{
  "n_experts": 40,
  "normalize_top_k": false,
  "balance_bias": true,
  "router_z_loss": 0.0001,
  "init_std_router": 0.00934,
  "norm": "rmsnorm",
  "norm_eps": 1e-06,
  "grad_clip": 1.0,
  "batch_tokens": 32768
}
Below are experts of layer 8 (counted from 0) of a mixture-of-experts language model. Rows are named router (the router's row for the expert), down (a neuron's output weights, with its number) and show model dimensions 0-127. Each number is 500 + 40 x the weight over its row's rms, rounded and kept within 0 to 999. Numbers have three digits each.
After each expert's rows: "raises" lists some tokens whose logits its average output raises strongly, later layers aside. This comes from a sample of Wikipedia text that the model never trained on.

# expert 8
router:559577563496571451507496577461536552450510540527529553479473517452486433464488557457463543489425467542503460490536498421577532489438539538524532471502539533519537521524588458504482524493492477519523533532476487585480513523475482510493481559502466490485550481518503522443457481471485497475517518445434466496553489472533524523527476474522478473453502473533482543518540472486557474481539
down0:501457514575500489417641420587464503525523511485502484502512565535443494538554500433497486510577566489488500537542501501499465442483592495480489497498495503544422498503474587510501495461499499499555533484488478508508488472563489512492501498517512557452504536497499545560519492356393486546510543502558496445513488500511464518468408497519563482487501608492514490445506496495519503532466
down1:529483500518499438468507428484521513508497538493462585433545475460563511504453523483492527498490534516498414440469507480537538547493506500496513503420491534529482493465496426530501474493495499499569475499510515509456474504483493570452574529580452506498604522418419516502481505496506503502531500538562480498500535505500490499515488504538469504514524501497487499498475497451384471495560
down2:421497502516547425516489512594442499503496471491501541509549520495488498502570498485446491565372500526490465481495485411546491492501493499507450604439499522504501471485440510500482507496456448451525595458468404578528503503514531583508452578497537548449456485490483463448430497523486515511534471500532486474474529466517503505533456495455486481507512505483501455481576507576487493494518
down3:545518551498429501501517475497520463470499501502491518475503597454502503499484506494500503510456492493466470546492542453475482500523434440465511518610579532461505501524492478487477473508475512485505465491456498499531443505522502484340462631512508491492469452499501565497445506518485480502488500481511453500545518493511465513441477418500499479511571556521428567500529505465518475476492
down4:472560558536536503501500549536504474503508494386483470443465462510551409483499523491484499543507498534499490500489549470527553498517463526551540443541502513506543507552525490461548502560576502526478449505488469513493448500480500575516497538467490495499531500500510528501540503542503486499564514534499469502507506576507533432517501500556498501626539500503500456500515478493548552491502
down5:450472463492499490470483513527497513506449493457572501499513562473479496412498537553529568392499541501556490518510477495502513368503543487523468499517496499491524502522509502447496494425510535498484472507501494452595508486506565437502480483454508487506493520419396515493504510534485466516478533526500520450496500502527495470389503500528444530488465497466500462536500445405604492540488
down6:486579519547486500498414427505558385508475546633513498465531523469558422541486528493500508593511502544518499485509512500428492448459555498594458535442483490483491500485454481531393446509523500499454521507552468488488505520485499497497531496491519480491522532513628556461539503454494525494459464522490465466492525519500498495502546469486502497497445502503492500543460561409499470429443
down7:550557484498496524540465497562414497487485505579526482552501554449494501496498467390499447478500503643460474529505500516550498511608434551507522537499511491486481625400507548464557488478484534555503482497510479478488534505470467502500502502509605541448487532514493495504512534514476563463603497582507493490553524446497584485501488500621532501505510501493513569555535576446489433518507
down8:468505503422497501511501544463453437501506500505519495484567569570524535413537512532485511475517450495463483614530635512518573490505460500528502502514483506492490507499517583489494458489496580424554518522499448506567500366468498503513452492490461525506491499460503439507512433454413501489499502562520519499549522453451499540481619522486505512505432404500496467468541496526500540496595
down9:500542431430483482524487526507510399486513546498519444589524563496483474532466558419528493502425483435516492554520460451488532504493528498464522408543542509539493493520533455587460506516511531535565503504499500496501499499496473551500470577585490501529480554477512488521487485505498542487451492517509573492535529541518413502579496533508495359516572500490452481460498496478521457476509
down10:425548499475547496500492507503495533500521583450566443454499531497505453497515532545501455468580456506499499512486493568547507469456496494508525501498507529524497504511506533480508495529537401475521557499482454500499540553501494532512578493516484424500565499531497456601505501515625456452506525473454449527447497429542447562447509500483419568480566497434474477516512495515473497511480
down11:492497455491498520452505524534638481495465563559506542551500471492496502531469547484513499499478501514507461539517496509507486513492493505484430479500515445484558560549537427446593497498542457498524523521505522472477496493449591483536499534507504527497496453489516479498530503478500500455448495475459494495515457413503510492502496518498399553520550420500494514511462478493499483547454
raises: "ist", "ists", "ons", "le", ".", "ities"

# expert 10
router:523591500483522465460504524487502524484561554534566516471444420470455479430482525438454522494486489521475444495506563484578557532460543581456489482523501529552523542485573459415425521440532550549509525567469501537476512551540475507533416541475477529538541507484533484461439458464460464459570491509434530512507485464561498484544533500532508495428480472512507506430544478516577473459509
down0:512501503497499509583503510493525527544501518486423450501500598460499522522516468409502497426449488536497512498460458542486513503464504510519485585515443476502510502490510525497483456390476515494502460494463519473510536528465503509590465523475541514502508626485442507478500482508475537540516470500504550497505500532507492498540455487501526501548467499482515506631606407536447465649505
down1:494503422502520524491455492502553466502506562517488587500494490515491505493500522517491466503466501481564574525462562499498502572512637499521453509430503393501512533522584440508512489512465492480504529476495498553535486492509427471505492515579514492512497532636595496493523496510499492424493526538439484491498486511516483454539552508490469485486533502503434477514476467599486487482505
down2:502496501472608520499501470488493657488456494510525457515503446500499501526480540431492513500497528468497509501461458498502506541493638515507480499469477499522497528505483485393460518506429488562497540512467501507494588493427417497491524643559489694513513498475502504514495499484507567533506560500508500504488441489498487514508482484529508489502488464478439542510482527555518484484524
down3:401494553484499470500485496451535491486500408512496507485531462509490480492482492499534546484527517493472381591492504505428509532490523411522576406546498502488587530504494491537511489526472518492480571530501485502451416547573522497473500568463459493538500490502450528449490473448425507499477545539507520553514522455484485537471506499542564423505512434576475514440460499495579509517492
down4:539522498501555498484508502462453469551523511541420471433495517496499551516497456492471505534457502491496496572471504500500515508586499466511520499496524493419485535535467500494455498466488507498477506496468443496479494552539477566535439494593501497511500511501507457527502560505506507506499495500500476602497496508549451436488521506522502565531408582474484536524556482495528404479575
down5:483421397478578514446447514437510568473522550517528465499497509572501461502507528516506447499596498484560501430499495495456550481499502462410523564473498488518500521524459491504536496499552460493527449536501503522544400443468503519584492516475533416498498523499466500490412511487479511501605477512509552437493559487580539501490482480450427460578500460488451487533489486524488495488518
down6:488386482503506428486515508499544531499513561526498501531526495531487568543470500491475398472491505472516490465355474504517499448512452475509508451476457498491500392527507508428499470475511503530500497498501510503505468532516429457486504498452525498514458453485493576500502496497493521562488575495495477514472519531415501563428471512447474508495504552512561532520589517525527483528486
down7:501555436473479524553498514530494485492530462487500453498498503499488482549505568500545515544493565534503496499538541550512522492502474512421425473575497499481495501433653513457497498500509499469501498483339549500541518432500500463499524571495491491508500483594494385438457525491456489496501517457599499601502530496500493483530509491501460502496471477358520469494501500471489510402481
down8:481437500500498480506500501499502540518519512500495644559495474495503500583556499540510472461504441556475507505501429490490503496498459443441550501454479466458491495412489561585621480560508401485503425491477480503494499457461542395501599491539418498430519472453498506497552502498508479577471517546549499403504446514501522520496476483467550436554503586456516510517498498515506505519506
down9:513500499590521514446427502493493497485522494585418464490496469501557441529490504505487496509477405444480561496424472495518390455609474452482448529519499498451496504468531505478474488505510459510471521483487513502508452493477495496485469474502479498495518500476509486504594497535493496518421510540493511574444506497393503497464500491496485444518506533509503602516498546490506545498500
down10:491509452491517540496562437368509534496470486489506519502501488491510569451543506500501443511529657500515438518496545438458460490500504496490474501503533468501553508521551532502541505491514498498451515486505440442516507499528509464512392449598488517510502505500496455522512509507593506495404465500475479501498499504498457488512467506464504658509500401502500556507518396478531499523500
down11:502527478473487501477551495506520506509436477501538493482475550576505426463540504493446490500490498406540460500401468500497500554525488531506501474500509431488481499512512581460451518483530532471473501533505471501535507491586444493485495554500481423461462500427601495470502541508493510451463626582507574496498501522522496489347516523519495547501490486480505538508471509549538427492487
raises: " campaign", "ime", "ix", "ership"

# expert 25
router:578504523492513426464586512466519542481496473477497468585416539463471506517485561500482453446456466529510431511555508483515528512484442553465508468521546521499493469472444541429419531459528485565545499573522525497493469532483464520482452593490475549448503452482516522484407467474490545506517549522459516454585464453454556481512508432462521477489538487451517507452582538524573508484538
down0:373504541495503436438488470480467487448449555452505490506518520495541486498500468467501502512490531496473542542500501497490526481517497519480500535519495494447498486482501429454437474439497472474481422505518507572500478583487493391481497503484545461519495469574462499465411542444462572580499520501496579499533397462482459552517557441509552496497531473520533496499503444504465448570492
down1:516446506521494519553574635415499511479475427515501485505510501511523583507498510501500413498500484446504512519502538481496596511497524487475522468487511505497507511510515550501504509449496498480492556500501466472511503500472464502595465507559554467434473499510520466540491468500499439471478553499524520528498501502574470513517503485513524505499405495474491486507499531504529496522502
down2:445521497529427587536502499508456496542508485493519458444515439452451548514540463505503472540496523534478501507490501504497531500508533499480525480503437543400419508491496464466482508509445489486444533493475482560492502505519500497493507523478485533585537526430500522479512483473511500533502592500505462431499556497567516505464475484502497445507488491525498486435462495457407496487482
down3:528454513505500500570501519498468427583508498532481482487459496473462548409504435622527472502502532513536516548496490493511481503510487489503530497598477568499532496570487495517494493406498497494491546638477481532538502566570500533495538492473496499530497481508468502499522447470500497516511469539431470509476518494499487500519503428480521509527494493549497507481488472500504675558467
down4:522450489450530542527494513418373499534504463463498443534499501502503481452418415500483567450474498490506525597534475494431502499451462476534550503482498477481503496475501574500502494539482483479483509556497509525498489375501482494617526580524482527529479542469417470465502571523504468499502493477475519516449544478505459497488500496518529442521481510561551502495477498496505496470497
down5:467501480502486478404467512453505472521498497573563480553584498551429517476489443478529485574553503525485572501481442437425562499399534581506439514445568530542547491492489479514513557537518509455560497503439616538493469498537509522575586539500505470502497544608519524518502498499530501499504479517554521517501500486503478513509546553430531569613620439537503525468517510503520462454405
down6:474498436461509475469477500482505488527474498573566474480442473492511480502498453542362502501482496526487502508501459555470510472592492499519518504493488526507536502417510449499501362525596493506501459505499499498606499459361496499492509505452471470505461464578516495503553499532494459514443506550484491501520482468490539460495491463516549475501529578523516557498433488500505513567481
down7:438484497507515506511453518499521505526496535475462489479419538481506388523498578501506587494493510577457497482508523501496468503505504514448492530505531499498478470508538500525542501545472532495487500508519501580495497507510504490493447496507502505498563433410490499502509470479453511575564496459501465340497451499584511496533476505579540535505492484497513517501483513513460494454622
down8:545503508496661500511455505528479494566497516471515488403500454546426484479499499477504508530461553495499473478498451421398522496501459506502574479491510459494505498499403494522501484483503531500508502541489493501576491592455497501496450509555456427516441502375510509508508457519499506500488451570518488549537621498523434497482561505475522486495524501538543518468421491496502504506511
down9:577557517502503502505485488502508514497432509605504509496527502525501500480484494500443500505484509570537539515612536476587497487487505499501454500502483466479470577500518588480495511471517494396553502572492468555496516459439498502477499450505486505429558499481469428494499501518550457500492468486524533444495411492634489488486489497572476564498511479517436525528494543526552470454504
down10:463500490462510469502500532547480471495603512499495562495531499494558503491626521485466462499494522543497467512416496525418589498472505512436542501443591449497518499496478498514528495495491506534511486374432505442524495477478532499521508508500500497507473533555499432550477510481501526445475546516507576478497601516524501506494532477495503568431432404510495517484502468504524499522495
down11:552444486488519536496507493494507473418535495514581507498471465500495547558461483429514504480495509439505499550425398503497606491422495508473496490466462483446473493489431454441434489502581572473435504490500490502417457498507458495493522469523464446499542502467501578589527507499440533354485561431506533502487513499483497452466516502489489558523498506488512525539484515531486552480504
raises: "-", "D", "A", "Other", "The", "|"

# expert 39
router:507513569440568492471448498450555527461484557547501513497509502441514435482477555459462519452411435510534441501528475501484564462453487552461516432540504448468469518513524524446452521407473455521499554546493491614516527478403512499537519549519489505509541514530461522473445486458513564501509518447467523477520420516528535518492431450507491432406446514442506570513527487458544509509575
down0:497481521501486484500513507569465537488549450476544449546505497510541452588507497580471523625493521511496496570496504424502524488504536535504515511503563509499498499472500512492436493389526491500534513494495508558397478478500484535501562496492559482504448539500500493517506492461498493501544467513557491470471482420514552534460446422496463499522502499491490497532505489523498480505514
down1:503503476491468523434446512495579487500497550512487503502479518490498499439504547531541478423500509520483562457479478517476497409528496499478506513498542501498467457471547508476494477457453509443468501481535496495463506516407521536500499500525502489558507502495511483518526499495433507474400501608502437499508500499523527514457443517503498504501523521448498508524453535448536488562559
down2:518525453434508490471448535488532504502497390499431500516501475485469506410514536490524491496526565521501499498481483514467448455496499477541494489499475447510524503655431529435383451505487488506427487498497481424501499602489523438510476491500474500491523500377549495493548455501498472498495483502478615631505494485538562536499549527499507498515512474523493504477503504485462521512477
down3:430489505493484492498425500408578502607502470491554454432514537514568481403523500450543496501496449498410472566499500498503532499662526487505536499493508490551500489496466510505496490508438527509496551534507451568500501498532465487434498580493500498473548485495509555492537477494460536505545514496539513509505502471466475497500461518470482532483540466504507551496517483509509493627494
down4:524502509506541470514484496506496399501516453504535497494455464502500489460446557497524503506485495485468511560498476525488586492497481499553572486483503516360596516497502510499444451501536503410526480542481494509504506516530456494560527503516498508514543450470524486501488489535500503496499528447451511506469480464494471534554424534515517484406491488491499515528426559609537475518499
down5:480507507549522459609501513561440471487535511437517501489456485517501507518499498488407573448498514529361501506404500499529469515491342472590532500456439503509489511492525476428504500500520478442648487485533493454503498491521502466502486483541494435520512500570464494529499532427427469577521504468502500460532517537516491455455456530576474438473514531473506561561479500521501536501462
down6:500456504527498492454497423505500485505522422458438500458504506491469497508514517629592515523498531567494532433514606488510507483496441525500471465516399509596517497501500531468494511549586546497493500506509492544516506527499447463511444500511565528541532502490567528499607549460482452486481501443572477577502491497506489579513455483420453503524501504531556429473499449515492501531489
down7:515503421438513460470470500532427478541498503477538461498478529506482501520542488521477530488493545470452468526492493510464503483499531575529470490491512492459494475526498433494455502511492467524500488500507553573492482516606459490500514505517477495516509605506499503432496550525501549493457549501495550492494532489511475501507501454692457503501500501500502513508490448359494454497498
down8:517509490494452500458517601517447506465555529513484462621511500511490447508495492481525469499526519469566514495492478463509471529499458503631561515422498490491457527498498500525456663408501475514490505501529521498505513516425542589504488499557459426479492454485501470498600552486598475502460480500515487472505498510471524496435493529488503501459527556502564576500552580530469506591503
down9:565453369500499495471497485500514492484481493505493511499462506493521510496465461497446504560503415446506500495510474499452495482426592500567497516453407507496558488570513501486508499560480502500500554503562536518588479499546463493506559488367495418524471479463492494506525489500510510473621498500482500503503514533501428482502496498488490414504543495506500456509519520496495498450541
down10:508498516400449504492565538525502462529527501535514450515566509491485501485519404430552544430507447507546501386538498494545449577509513519498477524486517534467348510499510501496500499459500512501468506489483510503513497502510497458534503486497495500450493582485454505495409530498527483489507480502499519469507476439507504504502506487525460428474561479481464532466479505523497492507419
down11:535479586510480482489477497500460517500518409508551462488499555502506506516452573455519507478499491642529562479551501567517505461605533527436489504462535500510533496500554497471504501513490395498512498501480486459494520501430475539499498508503432521500510503500497552446433493502513474502525487503534501517495480575513548505450504494512417570505502501500533503531409501499503484558499
raises: "ul", "s", "if", ".", "in", "r"

# expert 26
router:523517524523501451454556499422520509496508508515482468587473519464491498450500495504527489420456469488486477433483511475530490442429534610506521484506540448482507532519444619489446494463522485592507511637552537522520472545519477546505514499488477505543525519507451504506389459492413511494497524470522509512561471470490550474517494437495542483452518480493477488484560448511544595496508
down16:456520490527487570475584504405417479577504492521475364524609475531493518500499584528527562491501507499509500505490485590509517516555502511576554471411495412456504466591540495521502441476527485500489511438540524457446489503555482501511504500542536501566483522426511503549498519515511432520531476506544447501515547481488448514468508506493501575457500555484513505437488493576491501491578
down17:500499499503502508552467485486504510514498507463472557465511494481500539535545503503497469500548505501509492573556490500356501444559532536496477501503503495624497496489419532531491577505512555452507439502548489508547497508365484506514463531474485483495501492510492500519522434497578412518540534514494396406502574489393543525503500501478503465486503498503406462505435512521470473464574
down18:519527501516617520516500555524587498444480502478524566502528471465461520481514531529497455446486494468500533427498499526506465503567559487501516420497562473491498532454545501527500414512502433497461470494497549509482508482462530501481496499504509506530470582575510509494492551502501469504490508562530487567498553453564500492503527516563400460535460498436494575492491526506509496510498
down19:491474472498541499509494512519547458488498502465525550530498453494492524539511528582531471491508586510521477514493505484498479400485499507467515499493499464478560479501617526518491520482503523510475558527506494496535507478504461513457501484520360620529493529520533521484434501525515494489525496522513498503479588500502496499495487437620513500485587489600567545477546485491505503494478
down20:495492504513543535564494503557502507461495499512494468358488457441487466631497487473499594541520530481567572446508493509486516505449417491497482464562518495558498490488516535483521550537501492489573500439589482486467543562474549515507511483568519559467586498488505526593465499500470479519553548502497488498493505508490496496519517521510524495488500541490436506472475398488506499506443
down21:497466503496485455493531523477449499496500499543497465526472495515605486502479512482482573501482504456465574512529502504459465534511523577504454506486403528505398497499499490513516572455456569499573512458500478500569515539528515499510446552481495501498489508484503462525518503566511549521500505496465529483527495419562570420499506592444489495499502558520495512512489590502502462525498
down22:502482497499610521587500500501485511599496496500474511495446523493451503474501555507514511510501485517526523505499483458423505489492413505523401526489497635561452527500455489513480486503477486487607432500511512487537489495493496463532419414513532432491506501448497396560574488552548474500521598495479504498486502472493517491518518490440489500467501507509538499499495565516486495519505
down23:457503497471499508580502467467594506501460502493503506561466494498547553487370595516493441490450510495474513498500501490478505497490451428397560480551466467526519464468481431442474442492486441495474447518517465563475541579425482502518504522457442426478559546505503500514476498503453499500506502482452491574507509469501570536562501498490509508500425519461426502501450409502496491511570
down24:559447586397532501527513498496511470574508517497490501478502487495549562474511541486525513509529497557530471501482581513502484510598490485363528538505479491498498518499526513451507438492494475506416517460550368441495464571461494591502393490529501558563519504547508603502509487455511546485515495507458469443493471507548493510443489554502487508459494424499499505520464488490539501422493
down25:510490512471496474499529501511492500536530552495670521486496483552482451487499382494506663401494482495542471504541501505499511489479501482458496500530568531470500480496497495506557513498502488511552497556463500502558464530500506472497549539488481500454502498536553526499429484501488478538426525503509543473498525527451425502514500420500505503588464453543539475478473500515498494515497
down26:483497508620489477493530474500500460482451498501501314490572545469488518498500513569520545499529489468491520482506513497514575503483491488480509471479426523500495495459700588485538492501498503491493546430515486515447478491507514490488454509535528493535500600448496503495515456484529518490508601502499539543575495459575500480455500569446497500505459486405513576546542456487499503422532
down27:565476476503511495508570486508485512521503440493497556488507474477506546493489507568485516449537499490474502487408514563491521499467497509512558572495529359462604477490536503461453505515507487515504534485532459449447520510497507481497520542512509504523501580555507488437502498507458474434497446555528497471624496578497497513463503399492508482464478516488500511531498495491446502504497
raises: "20", ".", "1"

# expert 13
router:591519563540509477456576523384557533505518534535491538531475502462515495485523476485489440455432484530562486445483462435568520444491509542471501572548547430461558489477555549489438530470472516498500538517510567544508488538483536561496495522506478528478592520451464495432427438458477518550544517493506536451595470459469515582504489457541521500459459498483463509481529475532575549494478
down0:497487528513517502504492487530541504465454488537519511470597488519501543502519634500471525559469497499512504571516499499470547429499483484507500537504502567507514474356468495518491535503501492380545469490555541644374417535492498369535516505486509524501600496526532431505504485567451484496462499484501549500526482520494494503500482506507560497457506502401499538500533509500500446501444
down1:428590497474453437511522445485509500503489559626509500486496500446546449457404514486523528546502456497486426481502499490501468557517500504506504450498525500503525494395484582458539489492513547499521533502494495497480535381514498499499527497523476510548513576403492490513517491498503509421459491532414507505521500488496509493499451474502529413491409508485497502504518582505569502520494
down2:500488500501510487430498501499498460498478556502491501492545506559427508515467500471498465584533493498525495517597481410495486504499534499492561521462475448415478502476620501498501508499444525464496451504495471406508571569478499506500548461506523498529489507461399500437556509472493464486500450533454500384497384468489466484477579509503499496479445532498510519502546485505495603655556
down3:488502618493493546405483494491501486516451513516454501504521422425469502489406495502463494490494533465518498540474500540499500518502571497536476516548501483479503471490570517503495539471423535504509528519571508509540503432510418506519500499589509482454461501489515495381565440499509452469487519564477498488567553439525494494503502507493488493512505510425483497617463511516422527496538
down4:467498458501569500538582502475511500447484497500557509533472493557479500501478481501550488369509499425499505499487548501607506544493608500481499502502501466474378489481465421516386536485503436451478479494504496493500491559490513521500465557500479501540504427501544481524501516461399485553524535517514510514471510510491503468446495524493490496500511498497585508498524502644509492515438
down5:473523444498582493526477496640488501490504470435457562558504525493464597520560513509480522491482553481495495495506561499500505494504521426414493507523482458498511507497499465500474505496532474495554530510434455496472467592509486493576515400595485468524496484516503501552398490518499472519457487505500562413498530606530573450517502448552501482466555513442495502534501544564432521502544
down6:506524528492437467500482595496515505612496482518480484565426569574506482554570508504479489498534498475526493498476505513497522507511450550475511483502502480503498479523507487500500402468543541491479553438534528419498485431501309522502457503506499599546457500510487501485557487511501504548540516511437556468502444502365508507488539465516416510497539493471493502498422543486492497519561
down7:464503517478500470500486529561527496451500504648500531428447516465560565507523521499493576493506462491495497384506419458559440521641504495483496494485556459501473459527488455507495515503495521495479517362502531565575500507487509493493390493501573478460500470518485554456490406496488504501505505591484481516482497492398579505543495392527501432441473502515581435438503529483479500510499
down8:549500498498491501526592505465454537489473502469503466529499500474484417476485477502488471517565519497495503509521529542481460501555515471501377498519507497516509419511496482536507484521463482457506501501495504498500510527515534496502499514516407508526519491546642461482501525586493463488508450496516441478509517501497510478513500500502574507437536499471442526455480539518496471489514
down9:504499548459505460454498494499500501509512510522511458394501490567518462501531501525571448517537499498500495510455483496559517491504501446499515492512442500485501503478490497468465497502488510501487496507500499505500493502497490455581509497480496533467506501478588435498495536500523400500485443518501613442454419496482596423448569496514485520495500503482476420426543520501537453464509
down10:517518542500505497570445470525494526597580515506555455485501501482462520515616509568504513487495544563528445517487486417634389519479501499483533529544497495600515534490460475525532493503524448512497502509499577506500490501517542535422429479499501494508529503512575502550476441546497506520488484533504553470522490565514495491518481527499484525500481505409495504558588509516485499517567
down11:508519532575524423536469532501471515506501511519498499343465448537478503514508488497418496500552512478530516479412516502501495492461506453504570468488434515400500553508484499501555501519522489554430475481534567540493481497463493314500496434503529499531499517549516517515431479506504485502498533501590511414454502492498503571495465473484497516509473487527505481501509487412486495498531
raises: "20", "10", "60", "19", "21", "11"

# expert 19
router:541481503543540432522565517439555557477451570516461498527493470449572439472501553459540548448390416517422511498591535466505600520500447527509477464502510487498501579461476464474438566485509453533534483521482506608449462500503552558512555523539525502464544519502443516465439464431489536515541521425490557518512421484499536534508470465497488425464461522452491487529560438451532504504513
down16:549619491512495502589538545463495501500492394595500535503515525500472507521495500482505499499545532518498504444490509442521496426483503498548528492481434428484523417521519576452530500476511500504523441499486526515482507501476547514588479500471469475500469495489543518505431425534502481491503583494522548497491535487524524552498361499462494500430515452498498511501491502539512504497427
down17:491463484469518591442490503486554494592503435495464493526509483557434420515494487484530524471539476482502512519396569457500484550445463561496508488455499512509486497465520540481513468485511487564535508454504490425489475442496493502504518492501511500415504594501491499508518494522497544515484483499554614507463497527496512535603500499512573479500514517555473505500494509510551532530463
down18:467506493471506516469554495515575499536498511448549545525528500501481499461455403474500472522522498501525524492517503484502495494480507506416481533518509495448501493466506552478498485514504493497479552505505447423496546540503457512527598490417446522507500515433502502506585446526553501499505416491498546524486536499530502486540515492481519504517517450450496448525492582561491550511301
down19:468502561487491490495482552511495501509503500494583499496481629513565500467500500555470496501508469482494502508585505475480519418480489495491524454473498475484498472443605495591383495611547457446496427494486435589503461487538479484395530493493470580508492488543484522505483473525447521506523448500590497427505493533473526509493438589497476468518471474504547457507491414546500465560500
down20:466461536436378485452452486500509496525516502508488500532501508493545528529455503533504476500504495538471436372547506510509537542595530481500500515439494496467504458592426392461492468509531523584500462524477549506492501428500501507448495500424467504480481507598495486483476521523560501499508501373508451528491568480506469498446563497464489518507496480507495492482493501503472522477554
down21:470508487535553500536582487494512478487512541403469481521497491526499518437481526491478452528532481538488458417532505491541483520510538541500506494561472394487532414498489529543514500480658483507508492538535419536429442595468488532502500492498533573496499483491502466449585516520496461501496532496458516493480435505512511499527522486477531500495494429540444488486567491528561458560512
down22:496495495501481481530527492552423513527487526547510439542499499442506493399486511477503532501500454519427487493474554498535505440458488499475450500501465525507357497471461522493467479497488507507501365515466374517464507543480507522489460518486491467545528499497559518510524504515513494487474501476517496518497527489408478488486548500572503486483487477517540494552429500576511500514544
down23:491510499543484497501486495561493437462538522500445524486541447415461500480508524504562552517460505453615488596497481498508523463471504498463503498495500514517460484503503525505500502462510537544491570492598487592431437510469444499499525460555499512470421510518502504502541499487541495429500458419513545547578471497462498401517512554508490515520499479450509488467499566497494510491487
down24:499426490517516518480471464493551504505494420431516527504492501486500482497483499438432493479499528500493583466453545523468505472476504506526419482505496466588536497506455497465517502600572483499566498515501498561509384490466494501545538459493509497618527507496500492500560497504540489498588394503496517513513561574471473488516490473457463444480474496466520497504494433493553502497439
down25:456437504433487501500509504472515495504441505477497454499503567505502506571501492502502506448497496503538495507481458500542492497497536557503502535525497593510521505404552487498557506498541532486469472440498434422513430597507489486504575502578469418499454501504505473517469632600450516472541502409519562500474502492499496593498523501586446478567490565492431499507510501484357501510504
down26:419540496500499448507522552451513519504547547442500498507497499499481440451515498442555449502504495495622470526483523555504450546503496489487471500495492494576492485519531496538515482473498516565527464514545508531478508568492555428497448453532499496513488505412483530502503547449486515432470458471490504499527501494494496689397486498507433480501513482669500529533477477444420504449494
down27:469481505504496516504556578598502484499458466456504497511514514479510507554506506469499500540512504496452501540502372544475555520574440501534671515496541505498495489466591504512493497504498457432489451545474491496515529520495552504517416513396444387502506500501501477527496576482520417529499498495543429501495485477511438512578498457499489489572446464528498556504486501502504560490444
raises: "s", "n", "ick"

# expert 34
router:582574576482482488476571525475627552466528494555509509541488507461462499470489527467510504403495479525513505528510527464568537437481523490503513505517532524542484578521508573433470534446480472544523522528487554515457472608499504568509582528564533480472517456433444539508448447479468590533532532507456557520525470487526580554507462444495491470435474536458502542483547464528557555469473
down0:544483511510489572507501474496502543528478502622522468564531512506489486552494507485584469516584501540486495495543553499475501489394489469515502532522489548546496563485501500466506486521593555540598492517388489469515429492533536537355502509496481533533455524521501496574516495561467447422491531514474502498520496538488424513524513467455502500504412500487458542566540499569502514499488
down1:586506522429486522523530571492520524514567530453507558485501516427478489545554510468504504476483515477508414506490554495483491494491424516503478547566500500520488573446502577486556506481519507592495488506636575441507483434498494546396498491474433503470493484527552520494474516487502506487445520457484594516514515528377614498489530479493509465490508531467501462506511568444553495556543
down2:492497499498459468567444547499496455557551496506512516530492514550499434519454511498486490594472478522503510420483501493502545500500510441507476466483486437452500493489465493493479481463424491377557494461477508502500538496533501496546508470402519499501505569524560442501471559455393485498544511506412501505382469459492549499436542569495494401494439478481500498470506545415507495551483
down3:524514494392495534516575505469418510511455496467531476509475493496463501495451536508469497491484508521523529457480545488490472485489625581566504507510460508509582470529514533506409527494457417498495557500530500440499524495532498527508484523451493524530501502520453510521462500503475510476468495499491455505563435429445494495555495495494524554530514397477457543434484519498438440510523
down4:459433432517502539504504484531497497478505474493498516504497533452501515368473500505555420459539499519563484551483487489558552484523494500503524493499377514491502536489496581468386502496505501532430534496490475425522520511540461540484495535480504456461499405533473505483517488471510513444493599514465510498495495495548576505488484463483371502503541496471347500485585536504509484571489
down5:432494418443491499500467487611511497507503471524640503510524529528505487549540499592476560493456521483463511490503438481485500520455426533500493545501500521525498518567506481528519501502483489541539516431455501504485493505549504431491530540542489494524499493480523443503560500502500488477440497474479506508519506594544526505348514505494492500529508532464442504482460497509515516514541
down6:502586542479574507473565432472491500457529496584512498548496499488499479505522503523489466505506486481496554454538514554463467430492507498489501427480492504398490481489507511514492503485561494469484548490497485463421501573529485482471520431501500503485560528504480510506504443492412368512524482366511484472536501484486514489519496546495490481553507499490532500542520498479502490493480
down7:592543567555501482502499452421504470508440480495485493556401484482502500507484499484487461482544433461488483519494498499495515482498512494497500461433495480558514460501487506488448548545501602494469498503566504505493495487559517486444521501512493446565518491471501495504488473493530499475529502515471639503548499497452527504454494580519511463588582345500555570498499508495504500519481
down8:489508478520520493515465562504519483491353542489494433381494487449499543476530471486500522491421538411497433515462499501495525457492505469526536502501563482471451570506494454521494499488444456496492472489517531654518499500503502502407480501516479506510428430547527556511493470489504594513497523474515545490495503504518514453450601499562502469502501499482500516479479471441523445513584
down9:514499474499493469512447469493475481551430506493473499412487487506510500495476526524487493555493513510489448509495484499552505547442494482530501444514499433494478487498450430536508471501498503450462483467479460506498477431588530499499536532416501510551502463453503522489597552518504543433493507487495499507522545440583453500504535534550478478536544489524583503499463527469502413490508
down10:539499563487573497575534501500576476450534504534499503501518503544461475500486518491530496546481462467526500492523496466350581485472451491526500510557495578498524493535500491504584502499496498477493476569512522594488378487501480496351501384495502449539490423573552506487502552492431622536538476481501489520456534522490443496516485456500463503512496565473522500439485540526563474497538
down11:506605472540498543492569362477503494507529515503499467415496481503524579545504445626520497469504489521440506445474515518499499506509485501600488527510403486510447497501580513484500569475508482536561419548484517385497500471567484526579483494491479411500402504564503477520484521505404459512508481499500501498509559501513453598508539492477481505509503525485478446489368496577504495510516
raises: "s", " (", "3", "P"